Experts of a small language model.
Experts: 256 experts in each of 13 layers, 32 SwiGLU neurons an expert, 4 picks a token, a softmax router.
Training: a variant of Adam for the experts, 475M tokens, 7244 steps.
Below are experts of layer 3 (counted from 0) of a mixture-of-experts language model. Rows are named router (the router's row for the expert), gate (a neuron's input weights, with its number), up (a neuron's input weights, with its number), down (a neuron's output weights, with its number) and show model dimensions 0-127. Each number is 128 + 32 x the weight over its row's rms, rounded and kept within 0 to 255. Numbers have three digits each.
After each expert's rows: a language model's description of what the expert responds to. This comes from a sample of Wikipedia text that the model never trained on.

# expert 34
router:091123127098092133115101107135151173167158167121062146125071100134129072148117151173062118164106152188128079088138139081122109143136101097164173160178153106161148130121111099220122124162158159126109123151098140102164145169141145150172105093097143109129153140077100141093144103122160165138149071109131106144152123143142124156134119048175157135180149149069202169100088080099108076184143
gate1:103113103176130123109111145160136119157136154101102158143129100134080118135079148142112180136150120174122139124134155121156140096194115096153147187168156057218061129134127141124087106134121095113153102149104169122123152134170115135147071122183163098116109116152132149172092092148152129092048148137000151092094161109124102097164149123107140125113102129101107166159175180136189101127134
up1:147108194081131127118152152132127160061090093152149110124164125083114145099163119172142088157096112139133127186141090171137172167036145166118098081069132148074140054112157125076130125134073133148068173113148089225111065147103148103133161091104132155152102142128124116084111151113120172142165146116143145158173145158146100169092092162115161159156147110136133126116135059106161118112129
down1:149130098129091126118139102146158134114139161127106136116076090195164139135159080163103168158106082180067109089174126149109075119108090166100173088137107078177141143071189130116144175212185135126095134110078137119104160133099140160151113202124132154120148160118131143135162084146113105060084112153171104155127163049112156164153147136137135117174097156111101164111127183085129135087152
gate2:116164135079157163043097161115139164101163149153146174136085186157143176103120145132107147122107101168135117067113156162125108142149138181146147214157112128122138146134182145117137164137130114172223072143114078105162102153123178099116116136124115114159175163165060135150115150117129151145137152114102138144138145186126096120074087084172129183173191176116134127152176119166134098179133
up2:138044143163112133194140069123153096107093121135115115112159055083106075155135074151151117100111188106103137191146108091163155032091115094115130056124141134136132123142096125132121125171129133081065175117124138133124133105129071147136101153142165138127090075110178116093138119124086120155074109122117125116120096104107156112170148180119126068082048111138109161121073121109143170103122
down2:146109137169052184151091130120084196100193117154135162088098158131096118154127138157151112174138100197120155090089116161158160104159097109127154158144107115113087149104129071186142168142091123096163051185152108141176088122124130117150185048143126162101137139151106113088109164111152106084154087164132132140136097115047116141151139143104141077121129089153171125154137177165089113161132
gate3:101125138155139182120120110045151096146150137147118134093135114113100147085181124123118130179149144133125135125120170129108092147114095151151104069104146159188152125205116123128103119098153167107083141097140106098110095107128183140153112142114117087164095113128084164093156104108157056158100119139100115240109095154131143155150082121090062137187112128077115116116071165102206133200120
up3:154108082094136079151113153188105239091085141126154120146117160150157130187070121157133143087124102128119119151146071129150165117152163120093138156149105094076111106051129119101175147145093085134158124164134144166162152140124068163101136104163148165088164128149152095161094153165098154091146152100154144076156143102101089091128149152172158131090166114179142153153175104167091116052111
down3:181148117155095139119157133114161092183182156138129107138104087111094190114117146151137157069109159135122096112074095120160117155178141082104166149107135176135071142149138133055086167187099129208200103159112165135149123142125130170132110125105099100133128157120107123144114139110102156094147132152103120119075101104165132087152136156193174043211106165144116119173095081112113112138174
gate4:096059139114097132138116079151173130111190109130105183176144104169089147124095103137118112146138114182095078181118139114106126142112107083100117161130092152058112139125142133139091075221126105054199102137122129152143096097135055084088149138109196108134112137124172139100134127145054084132133186136130111100061136153091172149110147111156121074119107165100146143144093141124112105091135
up4:146135147149172152000117165156170082124125163162144088100191103169125073102136096136127095090108169143153132150143110163162186062108135099125142091105123085189120119119167212133105127091108116126107148128083165141114114135143113123178150131151142140094112081195122155126143111131164198161045131106080145109137120124101106152128096137130127153133083104164136148149152131139153166162106
down4:141105135129150127145087124118146167143064150197155146088117142139160112079179098124160155111094112179143074120138148074134104081155101144191175132155157177101110153137174136143178162102139119146164148123161075118122076150153165180061186140166178155144121116171207139144094173116141162118153102164115127140148164148133176136172067121102077060150128104158098136085081130126129149107140
Description: Word-ending suffixes. Closing suffixes in mid-word such as ish, ous, ated, ed, ing, ation, e.g. fish, famous, established, moving, composer.

# expert 35
router:132133085106159109120064093161083138116116144125145103158161173165097119137086141103145134119126176168177100189114093124130110130122145190112116119154206081140047071147128172126120191111080150099084161136132057096110145113120156116172103180149185160127069092150154116141132152090119142172118173113086107093114179116072164099134115150142155116158065151154105132147149104167104144073158
gate2:121157171150110130088130112135142129142100105117094122158154112124148118138167178107068140122143117060131169119123127156115081159117125111205157158114169152056157160111128111113144169181121138156083154088145094186122165096152152080243115149163184084156156113130111102124149169166172168157116151097121165075159143096083151121176138169086154103177198150119164159145141109104115151141155
up2:111159154150052113103118092158135131144097148110137118148115119083107049108135166122120147083156152069110148069157103130035089178155126103180156095082192154095129156140115151127157200156125148117091106088122152167121157098120103107140128123134158162104120132115106094158044131121121153153143165118139126041229109111081129099112144148129110098162139174092162149146098119126112155162115
down2:107160079147145158146108132136154169138101092080144120187193148140140083135106192059121133133113187114156139141174169088083131216177097156108144078098097109135086080080134119100127119152158196068118092148081090153152149094148078120080097100151106101091114131173085090133135101146123138167204147146151150124099127105138130100125169135126111094133124188144171132091119107097114083122100
gate3:135163117097142079101107113115117107143115140124175098115144105123144134147142116112150113072126172192139096140176119192111227165056143188147120155119130155127123147134148104128145162098105113156145168129153122123120165104089116108132130063144088179130109059193148140093098150095117118069141213092098138050152137064186090078098130125146149133168137104152113113109086125159086170153127
up3:117137023109081090089095108120107122149123112116153110131128141123138143158144109117178095052130181155159103162176137159116205119081172188155132137107144126092124098140176115126161155111125135145099163120160092106088174118103144097162106107124108181135093087182167121127114158090101126105110222113108104047118148098172114097070117115164147105167128131145069137124085122172101171116138
down3:151135107106164120138145121118121116146111165156140142116114158116094123128125179130138165139111166125200165122096114077153116109046072221107058101175142182124138146177173110113187154129125193187122107157194122126117086118133159101117130108145165071138156144050131137119105096153152124086136105037126141125139060128203109111105120127122189155118136157131123154144107109099104143099121
gate4:099157164137076127073050120105141153161123094136085153170123093059158118118168158116121161108150168097109178101157141146031100141162148120173162104065183168098170163163122133105145146202126162127106139093154119171114172069147125102144101085122122138123096131156107084159153171151103146142145174108126167103131131081087128141199161140096116119193122164105163176135145119128097157139122
up4:180106133087177128167149129109130112120136149152140123081122133161127149139107101158142076160126077152120139145138129117206177108079127137060103142189083117167120096094120100154099097087135096149171132124094155087156089188091134158079173148160094140149148132116111197092137079123120094074108093138114123169132116177197125155126078095160118135063120080154081067099116158075175081136130
down4:134042163101142105108141110105162148099154164165117113069088129113140165123104087190134144122147078142101101116109088167147102070055150105159118079153153124100152180157136104153126114148144046187190152120162148088101086133117149165176191151121130145189171163111158177106124128095110150121057147135124094132195094131154120150169126117152154136130171091167090143113164129135131161088129
gate5:140126114122157131144133127176106135128104151129146124138169080153136130159113113193108087108110092123150168056156067167176150073119134172116139147177114099122114074157045109163146152116115123101130172137120104141116165194132138122129097196113156160093126124167156152150110181115118255081066081105133132127177164132108132109150121132118149139175123085144128118105168129139100152073132
up5:120110138174148091177134118124121150084158084091112178131132108122117173137123061112126109119146164136127120198131145096127046101139079115181127169146109132134128104121203193111119105143126141137115119107106141186119112142185116119144154115093159132128126126197085127166121129138159142161177146197127077178090134126107107204073128059105139106111141143105017129138135097084181124134133
down5:192205153121137134093152119124149144159091084199121108160180116167103146111101132206169097167132062153098144126130161173135154131145096099160141094165125078066104094079146090122129179152140087107156168118073087112120148161147079154118127111107172081125123155127155126139090110185111153166150158195108109135103147092135174136149121144106109154177148124115169135107172132135147066197101
Description: Piece after sentence-initial I. Second piece of a word split after a capital I, chiefly f in sentence-opening If, plus other fragments like th, time.

# expert 26
router:124118151152124171053097130134096114121081136129138124052144165138104088119133102107096123107140133134145113071072143100114183073178172113154133106163158115175105130182096113101121147089152083124086151123107160122121161141133113093188092166171103093090072178077122133145120082157170126166077079078093168189093131182123076077151083117106158085130087126116167129079116168141119154120121
gate2:166085139143127124127147134143131118086088108089130173153142098202129148156151142158154061123171144063105135095151086083116094117096090173158131142114131127170174115161129132142128133146083135144100146075118162132135183142095140109142101135127105097061133089077122061111140123113172095128059134117186162197098148108105090065154152099143172052185088107101155105136109119084104177147079
up2:100115134115122120156116098116128151171168163161109108152121193046169133116179163080118153137090122191132098194151142177122131145146172139082124155134116129070116158130114092163145114148169191132123148107159053125110094108096165158122104133083153206124121180157134171163146164144125116160171126146098107160167106208103151170081122153132110126107125118163050130094117111172132089089173
down2:128141096110124146114093163152105165143146130127155136154194107106179156149107145144118155121146098178090202141133144166133117160117153035053142149119079123145100118104166152099122130179099118156131153178122144104164113177109116108127060081087157139184130123100156132120123070216100189105153137146170150146101057126131153089152086134120098089174140137124103139133145213129119104110181
gate3:136165120163119112094114122117117149155094124123093142140121100085139181107115144130123082113145085105144106116101134145100120157149199115142078157070123126010112133136156104085104119123173128131122169156149102170120157118123172080169129104135109124133186128095114130092104137108152137138250135133136166089112136137122171132128134180194139094117132168080180113149198173122114036161151
up3:106115143094142128173163120133138119076151184156152149175137197163118158176202132160139155152124147108107154153166099150125083133102049162134156128174125153135162108107148154171162146155079140174153123087097166137142093148118070159108125101128137200121102108157113142162160158142100090107081161162141104193142150113077087163119108123093104130154150127181080126091052117096148196113075
down3:094147122157118083078096158151171168087154169082152106154081171155122084177151150121127093098128130103110106105100170148163062108128105138136141139120117083102125124098113134129137147112128124190100122140185139191113101170126052098137049138149139109146081084115128131131095070208102152163134124106123140130104135123133132161190165126107082056068137155150123093185110160063190112126144
gate4:126117125145163086112057134147099075115145127113140067079144111125059104149124115097142144138161097157148118093072178107098176176098111087123077172154098096149119148116151187142104097077156116118114107076109117113147146124109089105126160090143106184067132182082169112125109133139149103172101092116098186160121117140089116071179175210102141133082118158168122102168111121130082166093087
up4:127115123147161088108058140145095074111142139117142042079142117123058107153124113096131152138168099154148119088066177108098175169105117089118077176154118102154122150121149188150108103076161117121121112085109121114149143127115090106126147093142101181066129186085157136126111135131152095188099091120098178175122116136088110071175167201104139135086112155169125103160104135126083168095082
down4:113115127146136136121141135094111096112139110124131141110108088152025060077125053164092125175151115140175090137149129117099141152141080143123136125116147105190132183116139162127185120096135072105125130155078091130113108148129138135195146174097160117176136181172057118113143165115197147124123122083128098099156198126168133118123105118067182162152130149106079094135096083069140124119180
gate5:135238176170152064129149163080113078112139156167143169099065150123147095137107122115070137142090147121100137097077187145149091183111098037122134111118136199173115160146192133117120150118118100144109175096108135171100099075151086101140085092121110140178150156160141183101112158150113122171137153135143168152136070125132141140150132102135129134122143169121159105107085148072126153131101
up5:102177157160130092121152174064105067104118130141147162124086160128147104166114116111077113105095122087100032110104208161118118154112133025103126142129148192187147189149150140178111136124137098109119171130145115127110106094114068113142072113086072130139142172157133168140112171144119124173134125144128184185118093126114128146169108118135125111133123176140137101133091167063118147094086
down5:094152132141193128135121143085071080121153145121108134159119151091123101074138125124118104112112123161183152146117096199116154157100145176080053142088133147096144158129205180152135116139145162139173132139063171092074053124183158132156143125154140140164123059202102132143127118093147134102144118136087081103165140125116075129131175087071104147093123170121140058129112131091151108095132
Description: Word-ending pieces in names. Final fragments that complete words or names, such as red (Hundreds, Shredder, Fred), ed, ies, age, way, often after H, K, Sh.

# expert 11
router:161090171103177079149104139101136164145131166152123072058169151119159141100150120165110114107102116224148121119115066138088170130090163125120126184151131100145116136139083153155080145154145118183153187115134133175122204132116126105111088112138132112126121160098115127094255139156108164085132078111149106094136133127085123183154099132114143133096104083110151088120147086134192115141134
gate1:141130116139124128142164163111139113129123142124141155108131153091127137088120176157173105099119162117126101154153148100068092046127087109140134164121105165171168157160128139082169104147182126101129140094073136201110155229144173146125126127116144114059074156111102135102185105103131163123186144160104130115151090102133103111093109231151182154089167107118122162160159145107093201112150
up1:121126160094135134122096104135110130130123115125113072142125097169137127171117085094095206167145113147134150104132148152186170185128170180127126094128154086090107106099129108186068160105092112137129102135177115075116113022161100092138125110148106139203171097144180104154090148161114085128073141117165109135089159145169155170171149100093086088148101163137123086100106124141147048155107
down1:110071063125147107124139093131123168095185131125157184077088099103129080091151156135133111148155083132109132128169095144095115088128108014114143122118126099154176150093105102088183160134171149126072114134093101138136117175140202153149152133145085134140137152133106145098082086131168145090173168089137171140181132083135173042146114139174119160141136110132101167128190119133108146085106
gate2:129030125125119131152196167135093081153124160157119158116124133080162150127158120067150053151163141165115172144083117114088145148140114140135159139080089179167131123127187095127129120074178134123118106115114139150122135140141134126145133147116143148103142177159151137079138103076122142167203094156072123112140065127137113146153145183116133119123143142128170111058122167164114123127000
up2:078196113191137144094077079185145117088168123108130123152109104124096117089124096180063142116127109101105122158161187170147076097144216084133088114165149120138124159101103115094147162167094128176124127121123061071162072137093149155152099109123099091187148089118117127130114108192120135079116152102125168121138146087143115100129102081168111152138100116082144152138144090086159119121197
down2:089115109133143081200103100086133155129125137168091102125147161082058101130130076155119100127077093133113135129102110135120151126125181119058065120152196140083089147160092161204144071078098116175163161111124157120145109071107099129113056087136147151102112151157131153172167157137158169141085097193125111150168123092118108158070101111106149098115136117148099114161192122164110123149107
gate3:141177148117147125145179108093161143107136135177072094127145150182137099173093200145134143195118084135155118096061085116143160179094129161117124126094202084116160103143138165151104058139084096133151184116148169134103118124136153103103147072139124115113096129143134115173083178096178107164125176103222098140122152138099172159137148104107137106142110106141125118181188142178102124111170
up3:169178142121141109142195102090139162104134129180078103137144152162123087162104196156158144194116079132152119108051091105160165178093130153100129115095230109098136109149133155158110092144093095144163174126132172124132107122127144105103155066145118125108108129139129127167066188077190107165136160102219106145126145141094155155120140095108139098159121100139131124177135155172092125109157
down3:141088174071156119189183120073124143116109102139145113142160158132088108176145112143168106141080165163151181129078127097146104157071174162141080088090160153135121163160164140113076091056123111150137116141129174166148136097139122089077139106101157141114146163171118152173138124076167174131109108152190148128111067140117127185083118100103078087162148119152143132182125160194114094156084
gate4:156093134091126090167157081142094195124086129170141121138143117197102109113148111121145114136120089124151098099165096142149211109104092106082136140062102146050077116105126110139119120146182076213142098118107136165168130133136186100132176108138080116170137057127148120059179125086117145161106145123085141126096093059120100138154166078119160135154107169167133110143132119104115119124176
up4:149106131084114092168164090142076255122087130155130122138142109196098099113135116119151143148116085125150100094175100146158175096102090106076133148071123139055093107095126119134118110145172075207143095124123146180163128132139171098128181104132071122160116061127144117080168147093115142165096119125098141129094097080118116141156165084128153125147115163171125118143118111092099118133175
down4:105163169127135126108136088092126117175132160145129115125153118112153122175176153146169201156108126183179146125080143167096139101057105122118118154117167114158194110113115162146125130154116097125175163148062172127143095173126066097081106131112090086181123168145106168164123104068106154153129128054131135144146113136100158218145117128065171160182118151092126104124151086100114058109126
Description: Closing punctuation marks. Closing parentheses with comma or semicolon, commas and closing quotes ending a clause or list item, plus headings like Personal details.

# expert 56
router:167159158077126094121139104087145223159138070176076086145171140138096138152096135180169127139092080146160129160099133086164167118101167144076081143144122176052142100151120154109105115153140059185159134166078188164162170144090156107075138119097118139115127128120098109122132180104142110160132141095147103116092156155151108177086146074112083091138144122117116100158129178150142153080125
gate1:102151139244148198164122107139120137126098066127131083176146103209118128122108203166108153088107139070137053065157128086128124118105066168128106124115098138142162112131162154134100162154134125103151140137115151102083084148146112064106088124151109102131146100112092109116082140144119143152145151113155100093165131140083133129204152114139191101141145162129078121147172156164131176107130
up1:107150140237149186169123110139127135127098074131135089173146105192115129123111208170108148089109138081135057064154136087130126114103066165120104127107095140142160048133158156132101169153140122104150135134115149109084053154139115060108097126152109103135150095116091110114080139140120141158144148115151101093164126136088134124206147116140191108141140162128080118150175151166132172106129
down1:087132200105108125167160124111149107106164100128133148161255158161093139194081142102130122157110151121213097122096129098120145146124148145137123084140101111129116093169131159116057111103122101146155076115109133111106145119138125135085088082129183082103133198134153123182122147128140133126092091050124079131169114128114146157078136176100129099183131069101121119152119176131094120090113
up2:128128128128128128128128128128128128255128128128128128128128128128128128128128128128128128128128128128128128128128128128128128128128128128128128128128128128128128128128128128128128128128128128128128128128128128128128128128128128128128128128128128128128128128128128128128128128128128128128128128128128128128128128128128128128128128128128128128128128128128128128128128128128128128128128
gate3:188161147198134129124159133117147126119133081255090058135135147128139104166104143104150153118120135169150121140109136108156147203099182147077108137116168139114093128162110149138082136117117096128149079131148134111164181074147142068100170115111106130144148135136117107161078163095146123136171136104178105130088144120081202148130135065069151120145113106112077114147164177191106108124144
up3:095102126054145117130095123120108106140113171000155194110136127116110140106147108149122115134129121107116149119196115158104108072145081100163133123139091131130152130114145120118164125140151152135107135133106120153091088171106115182146099144145135124125111125114141133105178107139127125123101128142060145127116109155194048101100119195178129143126117148143165128114076091000163143116107
down3:110148120144085141136134153137116043126173080176085086126088109150174070099091154130123124101181100074124083144094150147129146140136124125092136119122106114131099132124145163137172131132089122106099151184160182149098143125189148089164135110189160093156089127094082065108118129102125133160137098172178184135243167081173127076141113125158090098083154154153135115126140119114138125094185
gate4:088165130126125149090172154101107141113124133191136104099132104080134133160126116109168106203125111150151210161089101106154152129139151100091114135133147163107122112148110118132102138123133102163155120110153143061191192076072145115109120116151124150144114076127206110160213149094128123145125130105108131134092154103098156167140099066082090130131198059125120187121148225155113152110116
up4:183095119119131117104087099156137113136131124072118162168118150166119127097140127141100142056135138107102054093170148153092109125122099135156148122109104093152123142107152121124159131127127152100096131129104108197065065191196114128156141139115129113111140159130052145091059106162117134106125125156142137130157104149189083090114164173183198124126063197134139076130110042089152105148158
down4:130098099152113125128117170116084107108191107203097123136102127159163045100133123137087119112198063109082084124141140159095161151104112118072151121125152146148062137102159108139127115096106100135111115178173171154123146147149148064160159099163174146159124104117103146086101136097114125172090105173156163172243136060114117092150125130135126103116094115168099079105149111135167135105161
Description: Closing brackets and quotes. Closing parentheses, quotes, brackets and braces ending a parenthetical, often birth dates or Latin names before is or was.

# expert 15
router:141128144073179162102091189114110184123108103125136094088159160099165169176129131128142091139135191150163155113203161130198147133097168146113128161122126180113091089144102149144110111110137090166130086118112111187169186092097134141158125160168095153093068153134131083107160140105140131095140177207110122161063130145145107176073108146111112102106182117130110149150166200102163135115096
gate1:160119155116140154091112142115163128107106084112157094116110162108131167083122112200118143151136130148138151053144166120145175126177144156103103107117107140127105162147060151118134123115090140078149110123071147114118136152137158190117137137130096119080161000122155124165124119141065144130096154142119106164110079140124137124158239096102123145089112124120090126184133120173063096157146
up1:091137082159106101165136105155101109145151168162113159150123063163135097156128151083124115102122125106101081192115098144103072132072107095172153142138156106141164109104196105128153143142163103175094161121195114143131102095108091095151111114129155130185113161143090150081126137131207087127149101118144169085164174140142102133112049151167105116160147147126188139070115115072197192103114
down1:163130091131097125157162132100150135149095139138148144135117196126162171117175127115110140148147139116112152086174100162150115168127138046091152192164125129134147117132136109100184124147153106130007112126115136177128166185130183134138116127065109163111162166167090141155144153150123184128147068134153117140190109101096104115068104068132053122123101121207108128116094165177139117135144
gate2:102118083156127134146103095154123013112155144089094089129158117212163132112132146151067148132141106119108146094147160170079160152072172140143123084094178107143124137087160138133069131085095132048164103184136107182090062096134091133146120102131115108147147100093129138091125099157138039109122132099179141128164101153094104139164099147155123112132155137101114100096142097139195137106121
up2:000140167159079130148101170148164130184127090150098131175118134120153112167127151098122121068111133163120085139135083099156170092147144100122132154161149115151135081161180121103115153130135134124101142157163161063149133127072125110136098158115102144084137190132118104045094139144170180133221073136135136082131134149137126102103126136139141126131077105179144090150146118148166165089080
down2:130127204135144118057107094125139153102093186139075135100147166091068109132070129190161128087139084133164143064116141186120169168126081166130157124119100090083113136102147141168032134151156148147196150125121128091144159098166161140094142147137164112113129144100160094062142084073156119112103159114088124132065119120138122140103105142165071141091141132121157066131078151135097133132150
gate3:141117134138126132151105127132121128179113135113156144117157056112151073160175106100171080138166129151130158128195130073120123121102152083122165093110083148064165097165060120110123162091182140099105100152131111118141158107215138145135151187115109146166120139121131091104219145117147164163134137133103116035112100158126142113113194130092106075123075108103133103075126165141167156105069
up3:150124132112151118129142107107152137083114132151101110128107156118125170107098157154118184148114094105121143161035131196139126132172105167109089125138139126149121153094186125134111077200116097137188150131116129094118095147118150109078128061149136111127146124137149168209019126140117087140128139094158124230145157099134111152147056125150144156128195140138159148166108112145089130149201
down3:119081186049110162095162178089134187168071106178175132154184134115163156082111152135136122132142116114167135115145152132147123150125128100143146187124144116163157196099109129141161165175145163128156075136145065133192120047168130100127158117124088119166116129115147138112185181141120188137151126128107127065104139110107183111123178114098088154104166126187087108087160109149158160139157
gate4:154120180110085036146137103149126183143172126139075157145140096151152131116120107186182099146210154125130160141146136113095134082088071139093106094128091129101145130078117115100099106109145077138176123164084141122122082150129179084102161072085172149132206137128156138092135166126111080181166123143114124096154129103162135163105182116115171096138082147142125097171104062129135158076140
up4:173112176113141086167118121105081164126101144092113145106184174148193108157146099097172110141144128119141184146153129155133132103138125123107145114123089147099109083080130140119145094142174104119112092243082175188157119142193116087121133126096133121156146130084128098119131138110142081149112105151154095165115079178175119153088182127085134077130111166128246089134127128130175141098118
down4:096112074121083107143137155138149118164100150137126102160046118174090154142107156155101128135155105170095163148121150111163155130136159112146075144165163107125099109114104118108084109175131133105164194107127076127120074131142156229096139037143130090181135126131127093170165155102159123098099185126110133091174148108149165144191123146164127062161153158173091136141111065143102152124183
Description: Prepositions after participles. Function words, chiefly by, in, from, since, following past participles or in table cells, e.g. appointed by, placed by.

# expert 41
router:208105162086154062139123110133171165108114107200070126132175078185114174062102122130157146163079188162125094132112143159176156083069104080106116098104122125147097168124108090146074126184139091137149112140087100103097065150143152117136168112147137090168118148122170140112135119122129140176157144114121131105153122106167107098122154107140160154171085158117116158157123121194164139084198
gate2:115134134131172136116088094115145168159202112074165071139124155141165119150097102168113143057200109117124099120103154144157067144187118162121137147173137127116123194136168158144100164131123096128115058107127124089139174161151119121095085184134142136106095118081055132117156140138096108133070093113088152099113094139102177103118150063125136079165134101126156082161061166091113180131093
up2:107152150154159130123108086134186125136115104069106126172163097169140138129103134147126098072107139115143073161100145125163100128118093117149136101181117104171130215140171163153128172114155118060164086097060104052101115140121116099115146143124171114171113115102074150096136082065070115083105095105071179046104123127127142067134169158085160129137107139101120111163131188139145139114154
down2:078155179154078176105103085110135102095111099111120159142149138087128089227123119104136159147119141073200144172156130114116088123050136183109127161068151116140144135133108116120128154082117069125183095128159079147161144116112092137142089169028173176147109150119127136146147198112168168145116144120098124146137104123149132177159134147121126124110170150093173193107137119115133137082166
gate3:129084161171077075165135118104153178139132176089086137157155104086135131063170136157149112076152124175140167121088132140151084122120085183160131117101089107135134144153094126145114115137150105115082192152072161100192127162104144177124159125130148145105175153175150151129080133113104095182131134166089139062117104099134062100170081211122164110112087151074081091135135112122109167135109
up3:137101143157070074181143114096152160152127167094095134165145093090125147075172119146161120068134122148116175103074125115151078107102099173168154082089085125122120184153093126155122117146159105103077187121090163093192126154107130173110163125101138159117162150175154138129100147115110106178129126179107142068112119095158075083163087193128162086099090164094081109139144113099109174125070
down3:153183056127157118139112160154094136169077085088126131095124113145164098081110107159143111032154146168144207125183116142117124128087160109130141120046098168167091115069155134173105125120156145156096157113124142123136093102107117168153123116122155179098193136078160083169128125132137095086113112101166126147135156112122098102115086161103070165144074105132123192170162159134114169173117
gate4:131203155165161134107138167113141151116094111150149118091172151169110151111112146164129167148118130068142096126124141173073145135101182175133101147160171119113131096148153093095107087087076097156109135150164120138173108145128086146131150134145102114087150168120073142143081133204148151095214119148165135162196128190125072152137107145087165147172135025147159142151182134092105114114152
up4:112112125121142130134138121137128127105101035153109130080122156165113126114128092203163145148111204088135101097171083124081124065094166131026069147101150123125117108124125121122123097143058126138202119124114097154187084132131065138141193087137099119080147133108121148134127127165114117109162113133166145157152071135110044151147108127156140125158146066144154155136158141121102126088190
down4:125158086087123157096092069147107131180126204114101141124097100118196141139138169127162093169124092141173097136140134153222116128151154106101094117074158161123153076114158108092130170123120142164115108150034135100121178183162161129148118098135163161088135142078133103110099108136112178138095111171141117163130098148142133137197121158180165097075113158124077127174152108102156102163073
down5:128128128128128128128128128128128128128128128128128128128128128128128128128128128128128128128128128128128128128040128128128128128128128128128128128128000128128255128128128128128128128128128128128000128128228128128128128128128128128128128128128128128128128128255128128128128128128128128128128128128128128128128128128128128128128128128128128128128128128128128128128128128128128128128128
Description: Closing parenthesis in biographies. Closing parenthesis after age in Born or Died infobox lines, e.g. (aged 72), plus past-tense endings like ated, ed.

# expert 43
router:116124142137163122138120105146141134079133098095078164131146166147157098106072127100170131078118123068180114104156139086095139131102086174177128069068082107127117173137118183122110070099087162106126115135138156099141088094138100121101121119155087094162084128160167101112077136071109151098078162184084127094082113149106111123123156145152175075132063101120087144167194140074127084112191
gate0:145146123079106116109153084126137108049102140182131119108151093131118125141201135133098119145126123147079155166120141161122087155086122092097148128121167074128107137188155121131113178115134142202156116056145110124143143108102122064152174151085105165148123096070065149125185126181059076144090128083116144126153180122118112079139138085112140139075172162109176119057100107104166130135092
up0:112111126121075135135139161159071140128110150107088140187145092144115105042122130139107079067180111097135101120176118085124087098083096134104176176101108107120126120128160132180116060122181149049084138079095156114096144138179155126097095131158086124098162099146130180070127074096115105084100111131110099137075111169100122175132126126084198151167095137146101104129188115111142164121125
down0:148123141121147080115150167096136145083134122112110154142116143100125182154133189095156153125115135095150192192109166148122116111125150152124134133147131108212115171161178162128131086113136131118126080138163113068145157156093134066148127150091080069145113132150182158090171132128056167087093129135153111112073115141115154140066177081097076140113120102147190108134183181052092126177119
gate1:133134149170116160082127144107115088148147144111098130102149116107099110146125150118112129087106149127134126142137089169137131117140171115129153115167167116154142077137079157096122125012118129124120120147133141150150174150093146156094066158081125104115124148167110136190169100084153144123158124061102114128145144125130189128092147154134103143104255064146132126096099132190141118090149
up1:065114158157106202081144120070127075144122133108113143061145111139100097162119094099127175073107124113136112188131091122180126119132174108132122124144135132152197088084080190131091166120138146089122100151087173116172138143121138165092047178086115101142125118113144087174150075091165155113124160079125136058124158136110166115127137148125099127122195078104095153061145105149115124116100
down1:136148097102168194106182111102041146170121132167144125129166114096114139182117071103070097135159166128145113118086161121065101119080132132102107133085134168104153148137121095143106163118147171096122095065124080105127108102145130059186164139132115129189145113105099150115171113178152084119099115108129178168103162144137145143142110138129156201181210119124178128089140142167127099116073
gate2:074143107077122155143172110147151107125113103124133124153170074127134131127073135101137137130149099141157095088098124145107118095143133097123184153127099068158117077108110141142177108081108166108102144110117124120085084127184174129091108181035098150127123147149116166172141081093192131116093050057159089101142123166161146118184184133147137148087106136137084124157065160108117088086187
up2:143123134182116168121094145139099153132169159138141137109061154129110108129180118156101115133085151111088137172165152117150147146145098110144082121190150193123122182166151109111094142138134108135102164166144136163173185137081089131164142097183168144144118104101140076113139183183063144163137175185112181138127137071097118127070080103092099119168146111088163161112152091132126187189060
down2:108130160182115123086144150155208146137163130103143154114076170035144168152149145155160113088110161106126127138189105091137038153197104113186136079114126086172158116160125149106129127148131109104106112100173163114144132159113104202155147155119136068124080180153162150131111113146102086143150162182099095131116147135078089096146170109124144113130105162128051076167126115130145159130153
gate3:056144157092086090115115107181101168090132084139082108157163122153132068123131165113132133054119083096126116160160106104149165113101121055170158103104134144136105099127123158079125108121154152120026101135115177129150153098124167090142134155111100132169147079133113141098112130142112145127138121130102169107101064152198082045103195158105161070145105116113085091095140138118156128094161
up3:072154161101090091106050096185111156082118084135088106148163129154125069134123167113119133051139085091139128146161100087143168122103124065175151102101129131132102106127134158077121109120147146116027107130117161130143147090125158100141134157118102119172140071127104147094111125139114140127124129116103155094100068153188084058102187181087164069142107117121080094101148132114159132096173
down3:124148054096180109145111157160092182149085129144132116110150144171135081077139139154132155090180125112140141070134156126125147110090109130141100118103117144116159141110139086090184157130107153195136117104173122100187118153141156097096119139155238098176106198087076148156172115131130086145115110060126134164172180126125161165085163107117130172153187140122140146122149210126128100130107
Description: Prepositions and table pipes. Prepositions like in, by, under, along, before after a comma or line start, and pipe characters opening table rows.